Weights of a small mixture-of-experts language model, trained from scratch on English Wikipedia.
Experts: 64 experts in each of 14 layers, 352 tanh GELU neurons an expert, 1 pick a token, a sigmoid router.
Training: 610M tokens, 4652 steps.
Below are experts of layer 5 (counted from 0) of a mixture-of-experts language model. Rows are named router (the router's row for the expert), up (a neuron's input weights, with its number) and show model dimensions 0-95. Each number is 500 + 40 x the weight over its row's rms, rounded and kept within 0 to 999. Numbers have three digits each.
After each expert's rows: a language model's description of what the expert responds to. This comes from a sample of Wikipedia text that the model never trained on.

# expert 19
router:439563547491517542557574499527533462527513514448505433452477470537548537419506465510522535434466505496504522541464461458456458478526472528469515447489568531545534460469525541486479519492572487463488464480472535508450457480474489539476613564529479501544521598532474471523558483550434533548
up7:537510539528524529540513495445499511535464490559519510528475491512526426547537536455553510502482527509551596474558410524544544543509488514488540533498519520507544532508476486484501498570518522489447530520567530502409480507461514537477405479526527583568535552553536520481469563552493503614
up8:535496494523567496545536554482511583496521503514467521454493537478532405494530542543457559500525508483524578553507458515539541538512471527523524537434475455527592519462454512452506523584494513537549458519456527477473543455517514553487515471556493566474458449440508559538468478521524532615
up9:538509546561489532511513551532538456539555539507519518538506497408518479447508532567533440544511511529482491475565408508494472495528493604541542492471510407529515512545500532480567501530508499477527537461494549485566482489543509446493593506466500531529500523535460460467564499506571548405
up10:473495555600475528477514414482443555504517447519547577505425544457532496485496454499577538440504503536441480548444502474522505481468587428590476491480491559477514516459478503519500545473481475466472480487497452513450466540538560450447554517509487499480534485450510435491544558449502466483
up11:468538518440531516536538527478497473472512504430482529517461531517491462531474548471471510479559466501591575484479523474510570446484607499489486559536540542490552528517519474612501540537568533538474515504529499477442545568479522554457547469531544460537536527539542547468426482536540540542
up12:571571489502481499547459574502495527484431549434472476514515492545543546593456507483443479437474445462575499450549533471501537553560518504557516543501502525549532550463437537512479489425534484513415452483492499511563478475485475540477450483525477504505496498531428488547426483499494574478
up13:527447471509452422601567518516543450558514509487512542482502439544441571487546469493458571546494458430479533558497547469521516438512460462437517487483480496500510557481513544498499448483474460508426561549483496493562537469578529464552470494546489528506516479557478462441503444453521465529
up14:478507536520501465558503476543499545465564496502525500486527530480547540476457552623488553498487535479503468481444493463477493518499494518536565536485461509497444552492564493547565474541527538494469532527366468545455480541532491443555484438501576516564487507503581464533480467531474423475
up15:511466531435516488467479486526471596450495444522416486466456444547461505495490501521464496489499456564492494488463486480488545475545515503546459526441468396548488457452548461518459484532490464450454486515507484526407481493458471522382508470465514458502434456447508469511483460590552464489
up16:474488499493552572462509486417502442510487508430453433555484532508528559509487524493388496541453587538553554496462502572516481502490449473464399496456514489527481495520444508426589459510535508540500477494505437520513506485520445498509468513482532567538540457474454471475470490519549479560
It responds to: Conjunctions and prepositions in prose about people, such as that, to, as, of, until, plus name starts like Sa, Bab, Ak.

# expert 12
router:437560546489516540556573497525532460525511512447503432450475468535546535418504463508520534431464503493501520540462459457454457477523470525466513445487567529544533458467524538484477517490571485461485462478470534506448456479472487537474611562527477499542519597531472469521556482548432531546
up1:509536435459532449502492570570490511492486566497531538487509569500581437539592469516555495561581534463596540502507489461504554573495538506501507441508457502525486487527493438533525474478526477498489450527421522484441466529528554517506522471493542441484467561499563558528508517492508554449
up2:505431522504455529513510568452471518511555487515475517499484523462505533566496535442468551498492521507408511502486493462512509522510459523489611472528475554496466516441509474525462496410499460550583520416492542522544486426528530450559509475490454580419480537481586521504485532464551481457
up3:474444520482402521480459530507540515433467472475524500503517486506464470458519474614476500466526485493566467509541527489563468482468508540467472473493491492613482501574493517492458553461512533498492501489439528530588493546560493470444545511459483529488530554409530427534497542418465473453
up4:575491495458568483466505534485532529477524497455531488528578541485520447465485517546492581523438556523459467534427511477521466515433457558474503504485510473493546474570480469562482523531480427442446422368527478492498494516484558451468540504585476488509510526495531462466518517458482538460
up5:444522541480513437497479515468588577487571457441501468491594483495462518449490500509512550472578491456502492476506516513536526525471449506514484511469542438437484537524546498528517480566539495400543533511521549454477504511497442485478557505502492629538471448518541561463509466538460538467
up6:518492510443579561470441515481527454547550513459504493556571445478598455493545501451478532473436511490567454480512580500523484507470483510507589495471501447484473492398507525501494438548485488548510520567543469484547466558472527544532502439526515452544524522512541473442493508494441527440
up7:530558409454552537509515473539477575523500476542488464512478447456528480526439403480463523463532549546524493447456464478489488616506481527502486481452466516570509521430476464511447503496525544545477526563464446458423494506452466533505526461516462496520513483452525393531524538464483507525
up8:476483537483494501502488508522484439537533523518412445541549482574513475460501631536500539523453542558432458492522478543475584495456526487474464479438502536502480486499619538524482498569465462492439443515484502494504528455465528494522517496471510521536523501451562499507450469536503583422
up9:495460528495529411528515407537560515487496536525501531520498504423492533425519486520483474528512448508492533482459489495433460506487514530491470496455468514505467499528459458564446529498499574502455489480503550459610504490464504510431575502525529476595529561501431526523500533549407579460
up10:440529493520492485498521528496474511463465485531539581478471501471541497479488424520579460490517491495533445463485422463527443473589444551580434475465525550512515564469481459567510497549525532504555551523493513550489570505463538518556519515579477493551473563530428486525446558511531518557
It responds to: Hyphens inside Markdown table separator rows and line breaks before list or table lines, as in |---|---| or "for example:" then a newline.

# expert 40
router:436559544487514539555572496523530458524509511446502431449474467533545534417503461506519532430463501492498519538461458456453456475522469524464512444485566527543531457466522536482476516488571483460483461476469533504446455477469485536473610560526475498540517596530470468519555480547431530545
up1:480528493461576477509548447548520536465496522600516396501497541494432487525446534495547473552487456562523454465462471462446432457474493487508507406533487442538565499521468529491457508533501507508471483469516505463473406562507476493546478503495508532501498491528454629533454490540510521515
up2:509531491466460506557459484491508476503441516583490381522433488403522490467515504498499494559511479516501508524477539501625519407484469517460577491499506540504515509495501454492540476492536479480494571515499483527442549457439521506456531500423448497491504496456414520432554529449451486497
up3:494504469450527501500529511521491565570485502474474485408542454471446541471570467481454506531524540485492505474523439459569516522507476528477581513455468508439523487458517449497519440466497464481563526540471464364461476475528462506502489455518479488429476508577580527443506470484503486408
up4:505461506523456466518512532515464486439472486469484515462499442510517466513510453455455472519532516563500563582512505447576514482434475523545568497511510551477547583492524482403533542561539511469519438504558529518569464477470491484447481415546507504568521419555479568486444537518511518461
up5:527482509513455485403527501522476536415540495504527518453547459500451507536514540546542512520512470523527429515476527580479522513544513495524565483447492506487542437529516519496558486463516437398522480554554472493477500506441483534428524457385554456531552481519529459492483528526508518603
up6:496457579515552507535531502423528538532524469520558514511503444534446508523549485484508463463496518420529428431546505457453522500549462545475490520489494453577420485545505455451502499534519404487490522539475476527513459486496536462508471603558417503493411425491517478544511481487506502473
up7:506430490444485485509444474555499501505501528451541481494525490439533494511461463497572509504466486492505452481484523500486478524574454523529455485427463481498525483461424521486508457430464537488367509512505526537504533544394496499432500447475402490431539480529498450605474469516508475522
up8:476467520551471577500434534451473493532497500468557504519537467521473466523515545551534467465490552580506448493505502488544502520500583433537572419509494550554533541541511480468593573409506455498478495480529477541534457475468488448470508479495586484572517508479538496551449511508492527429
up9:517450487516517439454429508487447461513521539469567454450460459520520506470464485441535588546545473496502465414524536472555454461454497457480452586460535520453540583456478537456470556578524495522458510481442485532468538479480489543535579533462530518502514518450466515501502485436528552507
up10:480530573479521524532460471444536484400492392502520470481527481425517438514479501461514479460480486493505436425519509516552575510531481517503463481415528448524540551461466487524478544478550446448466475477484466483512453442535523554567489497565459437597447500497477475485525522510525473468
It responds to: The infinitive or preposition to, the piece opp in opponents or opposing, and year numbers after a parenthesis, e.g. since 2001.

# expert 4
router:485447523550486525493487548517530581517548495471521484474509477467561515509555476571509561491584507479518611488431484418495484488453492543483527449495525525471524489403510472428457505519505466516551470521496536465467473489463534568486521471493488545410497516517476399598497477513456509496
up1:493447478522528463539547589515458496450472516546503475573448522387567515443468464495532501529527456533446504509483549498535470521509421548455532487493509484474460448524536555475507525536491495493526585524522463447426514515455468507550617487524450519482556534434451539494506477465517512505
up2:511515516595536435492476486468532497549479398509452504524536449536499464478487485531569499548541486547512451556530477415457524420565416478482433463482447526538524513467478474471472452460528449514410548485486498534447459533519535510503450496510515453469502424482479482557521527434509516504
up3:431508537488486425544492489512539582461558466544462524511496425534496507468487460446487462470494495505443483451512492607510516437514488482523487515536573497499509544503518451537506462532553458528496485592437447509478487458478515510492464515501470514514470436596592474535474518617519490486
up4:514461473452471504508503454530566519580483534476436559569445494567538487473495465529463476485523537502444592509517508482503483497490486537527458513472479495513464517461505579536514523429465476501443470483506499501471579492588485503450527470444469543493409465519479457593522506527455604453
up5:526484601461483502543545512548506517458547458508548504544597491451491412575479449411482516481554483493518432486466527499528482489505480542468433503499482441488480532465510481468548547516513503561498445504470462545500427481509510589552509515523596471557540500521469452511495500573506520455
up6:505500496480481472540534508519493467516521550526521499510529503454501526449569548525470529482381514469557491518572543494491455550500460454522558542476549445528393485564509466473536478514475448489458468499448532510495567464534517526535502518386531453525539486507408481499518459559540507583
up7:504566511497554439547534349455496444550507526545566517520523462482504527456574481532456465508456528451453484472559506436463584541440505478481493511534506556472503481484477527584489497511541459499462456451516463521497536526472536461494472455526567542450519498450505522447511480492549549491
up8:432547518462507488512556485465526458483526515498532549516454498553406492499457475436549524507512411555572518452478461525454496548522519512450577533556461485518508512577500517422511509459493436534528540474577473537526490531552418486509431419510537471457485549533464474485524542525522501472
up9:433423548459516465487512539487484455524437486435504481503563511530557488512482450496561484510521540487533511514539500502496541481522504471527580424450497532507576512520435530444520540546499578511510527521469432484470504478542527459512497582567429530540498480415545553574469504420470467492
up10:435479526461434462462536527496494450485504535533534466553486449498482508554507562609501458522517551511438470544514474461566502463394509563490502577501506481514471505478503528550462538515513421446476521490508456588454578516515506498468474517496563478500497522461456528445438501518524531585
It responds to: Word pieces inside proper names and unit abbreviations, e.g. Cha-pm-an, Z-ap-ata, Bl-ink-en, rpm, ft, km, mm.

# expert 41
router:439563547491517542557574499526533462527513514448505433452477470536548537419506464510522535434466505495503522541464460458456458478526472528469515447489568531545534459468525540486479519492572487463487464479472535508450457480474489539476613563529479501544521598532473471523558484550434533548
up10:453487489526521549473525534550553543485555549501485506489550495524506477560453457437526534490487523543506482459532469468548522471526574501568496490489475478464490554516540509581469531509473505433512547533477456450406448557455461444495532403522521529508583498471505519498520464442414411472
up11:510526550435508451499507561535466453450459472539508446506533537472472440492514462457535486513504505542506526434389499511509430501512569443445509487458519429447529526491556478482491497431517526488494434494482516451455578434466537465521376505520506480409497526453519526525506487520453507495
up12:495435496467504422485493530550509445482460505492479462542479493459484452440490504531550452435579483485471504457566486586519499514501461504513568526512508563559501513420465553479512465529609538470537438526514512491529392468485499493556502437568497442525545502495508516464534533528500433487
up13:451545479520581456453499510557487520457458496442458481492512504537523560453444531436509381524497459522560546476562576531454485516458456452432503479520494510512517451456507441496502499481509453534439506466486494462424450503404522521468452465518491504483507537414488509487455569498508471530
up14:522523544468475440529480535495514441526432459442519462536528451494494567489532541493494515536536451493547465438564513562490455475503435495466468508510463470544527507443398441496517456421524489464476530443520414541491498434490496528532405520462528525524524532449508422494520486530416518510
up15:498518536439512488461486452527571489454488508501432454553545485508538492462450526449417506466402499388530488491449415529478410528485462496507481495494461495510503552480545481467504457490521510507474573496454466530529475503560480489431475436466480409487477502476436494421528526524538483492
up16:449536535501613513540492475557565570478553473527479452520553502523495481506476475469512523490580484528546474448513554511427452521546503467499520492565495442506545503533534490506509477500500525571440406575514564545543554451464515461506419434558527509504478479455503499555484501548471497470
up17:505456523411504532447555464484545513495549535497489488489568548552486485513583495472498463527444565431525387534474523462505445486453465472530528572481519423492565517536594499486525465437504486483415469481487485502545534474533530454480473519475547441498469448496451497479515459514439508511
up18:473530496547506498536538492492579499550526487460529474566574506535505523491522445500468552517519559522481446423477514476530450548451499449482505542490493502469508564510484453507549479411493490512527561534520429533495440513640430494488573476460532462516544547506574478497501497459454443521
up19:444515498449493591532524541498494540488439476549566525534541552565492545444444525516564550574530540515578535543471485520517456548548482499515489488517460465499472495475517463534462476467501580426524493540497526467567502505504460514463461488455527488528397546468515491451509460608518513530
It responds to: Rare nouns and word starts after the or a, often money and power terms like capital, pay, price, pressure, and opp- or so-.

# expert 14
router:437560545488515540555572496524531459524510512446503431449475468534546534417503462507520533430463502493500520539462458456453456476522469525466513444486566528543532457466523537483476516489571484460484462477469533505447455478471486537473610561527476499541518597530471469520556480548431530545
up0:484575467529476527480519429529482466521503522549512485481509427497527484532525484541456544399523458475506434534517535476423452432442478390461538583449517492512538529538502505595544462540518431518451493530512421517474576552527504510487481492501469481495536524538461525463473479474492540484
up1:443522519513520463432484551539570494469448466533535467468459522535540524464441485481445507471559530486567549521496509561462459534481490442506516526468495470536593567495465525550460480494528455559548497533585502516486511551566408421522474521515543538432565479474545477505519487528522487559
up2:454412484452462473576503490602548510468465523531471533410445538490514501550512447456451474526462411563444518450558491471455476532511518516531416537501485508545493494516503472501525583496473457501514556491520469505445509509546432508511448480443453500450549485579489492538507449478484512495
up3:520535505470546454550510464475482526540469481508454515465392452559517507483448535492476482516520511488556565498528452498504504537497464548495485555492508441494543574549514513409461470506564554463472482521468473493510485501483490403469431512515566473432586498407555519500449546465447458512
up4:513576441514535453489507465516524519471417545498509538463479463508552524583508559469546490559477459416468522527488484442519520514527491494464525463438420467531505481513511478482539514507517594487571416500488527512435507499507483445512456536553545465519445503461427470450465421533466560470
up5:477570543485572494528469558489575536482465469469529523524520537528498504479543499532473503572495536416528497482544444517494462435501528530424535506545510510541546544508439463477498481432518464519426612497498441513470473572462527488547413451469494551541457539446486515462460489486498551481
up6:463493494564496527476441508512463423461562513456468531425503436455495513486530541475576550579497514541510424431477559511422521480459505561483522488470563418488457551490531505521409478521496469498505500510522434525528505455470490533483488574509515564451531473481565505525565532485494545467
up7:533443480492501441544474449451455551509476526474447506488519430518449605529463486481482561518558516542552536448501580504495490501537512490481454564512461515547490494498486492437481599472531473461526485475462541570555487569583538519478444481455469531511523498594481506506479532471460563476
up8:517511531480483548479439456449412458505503545426477512524524561439575532480487475482480528522473520486482522498449529441521536451448580445536496501473490521537494540485486443514477512453544435460578570491535528519512492512558533500477539463533586438602505545453520535450488461502527477440
up9:517493512577452559538599503511498451544487506487467549518443502523485471519475569491429524444455503455521501482500504511493496514568514501553473478506514498495406398481561459492513513485484492519449478543551594562541437434431528455540529451466476526486545453457531457578494488503529490487
It responds to: Pipe separators and month names in Wikipedia tables of dates, players or election results, plus pieces like cont in contortionist or contemporaries.

# expert 33
router:438561546490516541557574498525532461526512513447504433451476469535547536418505463509521534432465504494502521540463459457455457477525471526468514446488567529544533459468524539485478518491572486462486463479471535507449456479473488538475612563528478500543519598532472470522557482549433532547
up0:566491475429511441468490527498533480511536507505400544477490420552479491548485499498504444484469599520421469552524465467461496489585506501479436529458492492469522486481517474493508484508484430513418533481455567516492472508515591471545514576484438532563503544496511484448441526481507497421
up1:515433589440509482470522542437419555580565467536485504468516495486541490534566509477515413523477519520550461442474553592567472481489473470482468475481522475545480517436457493487511487481439462497495530483475582520473489389487518564556492522492522482469547475558518488487513551472522509505
up2:478431524583527503506480521560475524493496540488479425579569502485489431493490497523516488475496501464472523468538475532431502471405532568585492449493558501465469515493487556542511514484505587413539548480527501483522513517537463529478507454558613517469416526508484501520491512567494484542
up3:462541579486496464417497412445514459471535475575453441454468439562419464469466488489448433426504480372506455525445458529530470507449462468508526551475518513503496502487470460501478473512526503467545471516520507451479489482537466491513484516502516471481515481389451523547499486533476497459
up4:573442530524473464517470425480440543527549509540540499497487516544532531489469483387540424551477469515515553536508471571523486487491506515455494492457484477541487462441515544455506487518494465491455561495503480515484459422464468543501585536456501489520480477424424532494465468479613551547
up5:487509556448506522491488529511444540529498506460475515478541504425546509481493541459586571499534530483431535522487479444498534464496512397570514462473467459461477532521542547542443445479468502481516483561441531500515497495529460524512574389503453459488570493496444554479484581459549468531
up6:549509477571481506494484511484524475521553472495501463525541453505543548545457454461544477441525512507454557497567575473587477531525533546478513584419524542508470508419497513455529565514494576574512532517530434554543496548551452567479549468528561521476521521468510504557540545499488521529
up7:456380511438457520463533505526501486470500530499492503445454451555458491543530597492451466459501527529434533506492512552476567420547483449593498469485550509451459505444511488529503525425487496485511528521495513393419463500513492493537476501500484520431527494463473494516480537476492529583
up8:519427520484484437459504444532481505472479487497511498465421458492502518497493475452540488475449468464462429530521387499477485455467508485543493552500486462539522443474389484496501456504455413404526508474471446515490496492496432494516397545519447519518481430469465457522548443521455494479
up9:452505434511477508510533445515536477460526502533508499467462523525482499522521423530422514526449538573505496549447534492458493425457499434487512544469482533465421517473508513485515472533472540557460465523485555538507502562543573504489508587468530485549467531501554519609562430513431516432
It responds to: Pipes, dashes, slashes and country names in squad and results tables with player positions, such as DF, MF, Greece, yards, fellow.

# expert 53
router:438561546489516541556573498525532460525511513447504432450476468535546535418505463508521534432464503494501521540462459457454457476524471526467513445487567529544533458467524539484477517490572485462486463478471534506448456479472487538475612562527477499542519598531472470521556482549432531546
up1:536512539534602478528500612451510476564530445506512486513519513514492538506571470524507434526530477488504449466505533475503507520490496502578512555548534521416495504430537503512529559512483572441511515540546560467481487454515522510560528481556509407511529509457476566430553446550479498457
up2:541445542503461514533502453545425522496490507444533525532527518494505458524565470461536564538530546464524502479540458515471517549484479471493510537478480377507502492469500482479557415503574461449456476525433461547531469482521493486558464536590512546500458595463578460520496513493552437484
up3:447494483459499565498496487517540485478429587455440480505451447555552503497432623512438494505558516488447467498480512490475534537445552523544468554478493464482489465471552468583457502507498480539499497508493486488542527554429481533448487455485477466466479531422525494532482444559547493583
up4:474519483482498463529470517497523450529567544477528485567448553512480550508434549451534539601432557551461549493529484486528486498502540516435548501493512437543539501511468551546522451588534478523567532466490510444469481534480390534536472424567496542450487539469475509523483527540520474509
up5:530532506476494494493412578512485409455505491469503501492526496547532483547460525518542530453517552508480525490556412501479526504493633560512477584492538549473506476527465513528499516491520556446492436522555434530455483528491477543435490546472574503565541517533535489502472525533519458582
up6:446453465445463491516468509504419479461420561475499475490476497485492502510484538521491451462554534447487508498468503480468434554474515576451538520446449526471499433442509480446443532477435549467508430465519517422441559612551484508533516506494485469521478486494486533524476532568507482591
up7:423576517484483536535518498474523478486501539456480548504530491500512439512450473418449465433555518425572509540471536505467520477512412463491478502503486517465509491551477536392520476530457566434468515522502582471445528522453516554548480462497562516472523532492433550485447512485566524543
up8:517438529473456489414513491514455477470545502472530487481484515459488483488505487543545525458516477488485485502462542521400508499441550488469500550501534447496459544503506463465495465494461502574441477499407520520409514510495528515480484623434547575475416549468561443502531487553498569509
up9:457494496495489527532503499515429417482506537482509492471485541523504430501378457485494433458497489552559559533549509482416496474478499472451532542445513496506473528469454520458492469484478491551410489430507512500468508378438488477458435485512549595436480483480489481473496522458477520521
up10:531505470485456406503492594542475515496446495517451494520568520421446528514512471444569472504527493482494515541552488563400466504487475466507542509482482539491437497483588432507501517478527473559467514548480489379487503488435520490535483478540479550488534511564423504536554492513448493499
It responds to: Pipes between numbers in sports statistics tables, plus hedging adverbs and status nouns such as generally, usually, often, position.

# expert 11
router:427537528532474498582584538491517496478563467484512492519495476470542524508571397465510528445482532521460541521498475479454432521500531513503547453493500501469480486409505476499475559525543505492491472492409580520422480430496461495486542538516443526547511541586492430540570525518474494526
up0:546540501448521445580576484426525561523514472503501497506555504439503486467496461471471585537545490464548500479513478520489407488463472518420418578536444486542506542556537513492500512514433514464530520517472502555546434510404498503502484450446482483525499536485430498521513475568486478540
up1:486466435517541487529425449482451473524522482467436396540496559472499587515531451481556468512514539441546511522463487565506472418477524459471493522529458479527433520524445424539473527454484438537530512512440484550528490501568486563505506517541454465517472508496505583555491470524442542526
up2:544449499431488530542499490526493477458503468505471472435517542506475541536488558522482541504529478508419492531458496437435494519515495536550387482522490566514573479405514462479469544556536463549496565427435462450498449518549474484532510541419469485450464564494529483519466484469559492487
up3:503498431487499598563510480516535553444486544477558445495509478445549552504507576473496525535503500552475568534525560508550503524518475513490592451383534455530486510500445434483450475492481458451445457494448465527447618500457479508489489486485467482517526501526498495515512465490433490517
up4:535442493437506448467452507529545498524499456514446560534437524554516541601551464548574434496489498450518482559554584463501438475558490560488445486475534487554518502524498518465483517477494489498474433425559426495518529493550479490499564452501440446527506490522551538510500536499435521502
up5:517558439490459474523403496571421484476493462472531485466486478563489521571512490541480495457521515407529391491501528439533494511462493504461567517505473572507481517452453486500496485465420444517474428480470577539479480507468488541508498485476517515473526543504469554456581535478567553492
up6:565509518507626476520505503486479526536535486508412479574445477462556522495480533497523500415478531594495487522527513442514537473432503496534478496547505473518532443508512502419539461509474551468462549533482524481511515532524490482386382495529469465475539493512498507560535514555535524487
up7:546524567576546456444547468457479527457540493469454467550438515486493474505484483479503524514497519429505517508460505498492470492488498430568507407422545525538533550499508494492576467481429473468471496508431557449531579499527447537560541473477503514516544456445463476457474482541503586436
up8:485477464539542468544432522510502528505538494479474517541456426612524507543518556388491524509541476540467572511418470530492447567528563520560508540559512561521493453508450439463521538435535545473518464469552473464448467497438488456532513450496505479456495509524488533517520466529459456508
up9:477457480526558492448534467473495524515458552489455512480535549559466548567456502509587533529549418542444376545491465470520481487573429586439534472459471504468504499480464516530463495527505475492536462503492578536469472497481477482489482559487484549464505498552486473448570486520576512488
It responds to: Paragraph and line breaks, especially the double break after an article's title and description line and single breaks ending table rows.

# expert 61
router:476471511488603527538562504493486550506495496460440465482413501485544520498575482476505516529580525513462547615471523492504512466410441528514485535486490487514524479434502514536522463473575388476511477465476537494493486490501453515403512459542472526478515526539554521467558491563457517509
up1:461528456453481489517524486491472515511511535495466499562663467540488522526482497534489505467545445548537506500440531432529504544504498455538573507504506542383529530504499470454499503547536479470515520495544506535437450461476520442498539481439406469482557499518471424548469459494548523515
up2:483534556515529463522466521553476472447466514548537484491533445506525500449465559553479466494421435540490516491516517488497512548544447474485539487546481507542448478502428456490467605420509591496538520543511574471445531503475567542530510519512548504508512502469436520543475485587494600499
up3:496580463521482412483467586451539493459491523492496562507529468419483467497524537425499491566541462532464527451501517453544492404505492506476535472553554460570508517503447531458523558526525553499500504503464425603463477498513464526516490402460470498465510492499456534461463515493493559510
up4:481515469469439417545456466509500574575522503539502461460446496527411460513477516504554552492508569451503412523523499473525468488485552492457426560501555556466564486544483509432426579562478481501472493492479495560519486484505475488541503534500465529526478469541484434545463484454553541458
up5:503560457494510520528478555518453568523525502454564467472514526506489513471482547450453436468425544482449483488466452400570443512510485551466576418446514573472528513519476545482520477465505505485581535482533523466522454504488518448532490483513592534558475466515543480448430455466487518517
up6:514483507428437414425510545557500536463533577479515477485518426515565445538517549471528502466404506534527491573483507484486547479512484503495524516516570574569492498514483522536551511479444524542529525462539427444433515499453529453431488479461494479473461509492474439448580494517494503489
up7:472532522536492487442472522473449552472505528441493493500458404516470520504438479475470445468501495512545510461405435512487550462456529558482527476560548474523587494585543525591551520508494516522499524544532564511500460520488491427537506558513402548539471481438469464477449489492518518468
up8:521454570509464530545453463394538512498510427539515401483486510506437507508526538513488531424520522546479521469532516455561480418479427451538513533483517543524489575439538431531491438555497480443552461492453514515577545479524514539512484535513514462477488497540521507458549535492507570498
up9:569438460491437473483490458485488516505478473478521508441558613491551584509499508478499536560523480509542518455505516479541499544513507558516496459583542456474561477486480402468562530514527492462502401468434540452497500504539588492524410489503510540474558502500485445511535535490479481491
up10:550532476583481479523447464559524529538539523452478517446554517546446502553478470517534538502494515528493510558511529483512543475540440542516548586457518470412485496514543511502575578529493471541449526519532541504453444463565475476488430456607449539511474479487502501558550499491461441478
It responds to: Music terms in album articles and credits, such as album, guitar, bass, vocals, Recorded, Released, Billboard, single.

# expert 27
router:438562546490517542557574499526533462526512514448505433451477469536547536419506464509522535433466505495503522541463460458455458478525472527468515446488567530545534459468525540485478518491572486462487464479472535507450457480474488538475612563528478501543520598532473471522557483549433532547
up1:498504512454509479444505498441445509522496522475492443471537606451530477548476512454389536501514497508485487584452545515462490457517508458524561491504488527490503499509491562461515479499507573526524485455459502418471521546547552507516540409468492582447577426501499540438558540505471516463
up2:464512457547473468451501476422465527491557525463510524441499464542548560508475510474511560514510547470476510515415568501486518544522404495539509552533532459492487451604552503449472463502537460495470528527515463520453509560500442470482456514487513548494526406500432443482464545562549563524
up3:508552484504525443487518510463459470513492515577598544531570494404432524462520504540453514511474499490433542500491524474483476488535388474432513451532533511559467523448494520483490495484513473513518486487489568555498496503460484542487513595493463558496472493396450510522506555575552531537
up4:529496487423467482477471539519446425494475517560416489517438474575569485446468494446468448522453520422508564486502496482454541467483479474503527497539505523518465479531470530406510500523517532484444445490496521484485482469535559486465473421465463495442559540405502455441466515479479417519
up5:483557497582449452500479500467503561529500392474531520470466458499464495495474511418497478471521443478464535454493506479602574495508421528492515522508485482550477531469438482543500557471518479433537479496473462563490502462543433534484428556503413526477478440438451512498473556506491492534
up6:455579456573496445491511533523457491479545496548474521530523513469469492441537498535463418483495503468417543566515445544477523443537602523524622547483508538469425485452530516461498460521494489470455481453551566483480449506459505454460496445507495531470479565467515529498457474524474494466
up7:460418508462472524482528551485463472523466521494543532486446465514441492492459529482487496516548529607454546467521493490487483503401435502450561486487518450477487538453453502479484443460519525457448488480574488471488491494495463516417485483528458467498575459425630495508499444484460452520
up8:493492492474454536470513539499497448602492437513486469486527497553549478518563484486626498545447521468545515479517450477560484510498528533436569530501425364471493520516523594499471499522516507551513493445514477562481529525512485490541517536514480545521549493474473505555548420481492537497
up9:527518496461490571518535464442459515540457505475550513483463417480578505520538521475500516507488534465482505490521506524446486592504444586493518447490527474473504436483404451468472494416464478548433510440505480484478563495400515468521581454557535520518529433496525482482529532449494455512
up10:482538450545462520505512601539415512534525579489571497468456480455499484397558528523549437433472531490488483437453455429446516475518528523504493471462514518529453463502554506559548509479453485503501526423455466438531537532441546463471547530518500479476489493524438504497475561488504453472
It responds to: Pipe separators, country codes and names in results and credits tables, such as | before scores, FRA, Bh(ushan), Result, details.

# expert 45
router:438562546490516542557574498525532461526512513447504433451476469535547536418505464509521534433465504494502521540463460458455457477525471526467514446488567529544533459467524539485478518491572486462486463478471535507449456479472488538475612562528477500543520598531473470522557482549433532547
up1:520582537506528519537451455507609478493424506512533490496549585518554428491518449530481537473436489504498484549533472507511489439509492476549506508528478484509501525484511568435498521516494523497387526603483522532509458446474512483555519374537512516475511474461488433564505503481494483496
up2:495465519543528430448452527525555480456532479505456519565516455528571585516493490485541501446509509503477472472541485576523479524451562545521459494531479483503490480503443547504478500556504453495467496552456489589567479470503467555528504516542435505561474483485526421427512461599440515429
up3:466489505510433421460434494504484562521456484524475449512464466533497516499487478464500448599451466555530462567473485514474434520479532482457461486521515487510527547462472442439541599517480511466550492538477426532456511445486441553518504587451476583537422492492501543517498519494440521503
up4:483419492472513575498493525483478526412524456506532445494406472511552503513448550511522503504462485519477481459482560520448579490542504576499537512475533455416469411502442505531446443479567447506530447446510475497534493438531526413554431562480496478506477461458496476511509501500490472481
up5:487528510571525539481523467499513537564460499494510464529506517553518457536546508557503505504470558555521466526446423590539476489457557560482506518551519470531487524460438543523507537549511507539444506524503495588495467429518557575529481527430497555541488516499510410512460535507566400485
up6:477490524508520433440405551474509523511486527465376542484505515493533491494496456446448484495472505486468472379433495438458542456450476455515522511531540513474498508497561567488480483491491461510518448464480498542494516534520438481534513431519413544462443432422494508458504481532453466507
up7:483486523506542387527494400552469492502538520471570473516482438528537479485519550464466541516546534511421488539518531497482494486434553515575573458478525531496537448526476520480509552480405560514449453529526502490534525478517478443429511478522562528568487542492567470509519539557529520466
up8:524473468518511492538511482461527461523490491509428450434555531499522476493480525490554541528421447518497528464434488454441493522517465566430497524536496515488491504425458609469432544564485450475501532521456539567507499454540515491527410467497503478499504442415552506543515481497522421430
up9:500567454552508513439396486568445476491532496470466497533479507505546509474484519523479438473528455532522565457463482480510476484481572511533447473532514529555459478520502530501475553529542528462520476450468540571554463515496510506565482414388495446532534463602521498481500464461465442462
up10:463531452492515538487414481527504508495465506527507467527416521475531449479429493532467443530451494558490464493455504471494509461414524460536456529499502511506510550503516523468530482499440499502437487443518460517375442433488465519490483443449471564585481508516524459560509444479430420543
It responds to: Abstract nouns and function words mid-clause, such as reasons, agreement, which, to, with, care, scores, often before of or punctuation.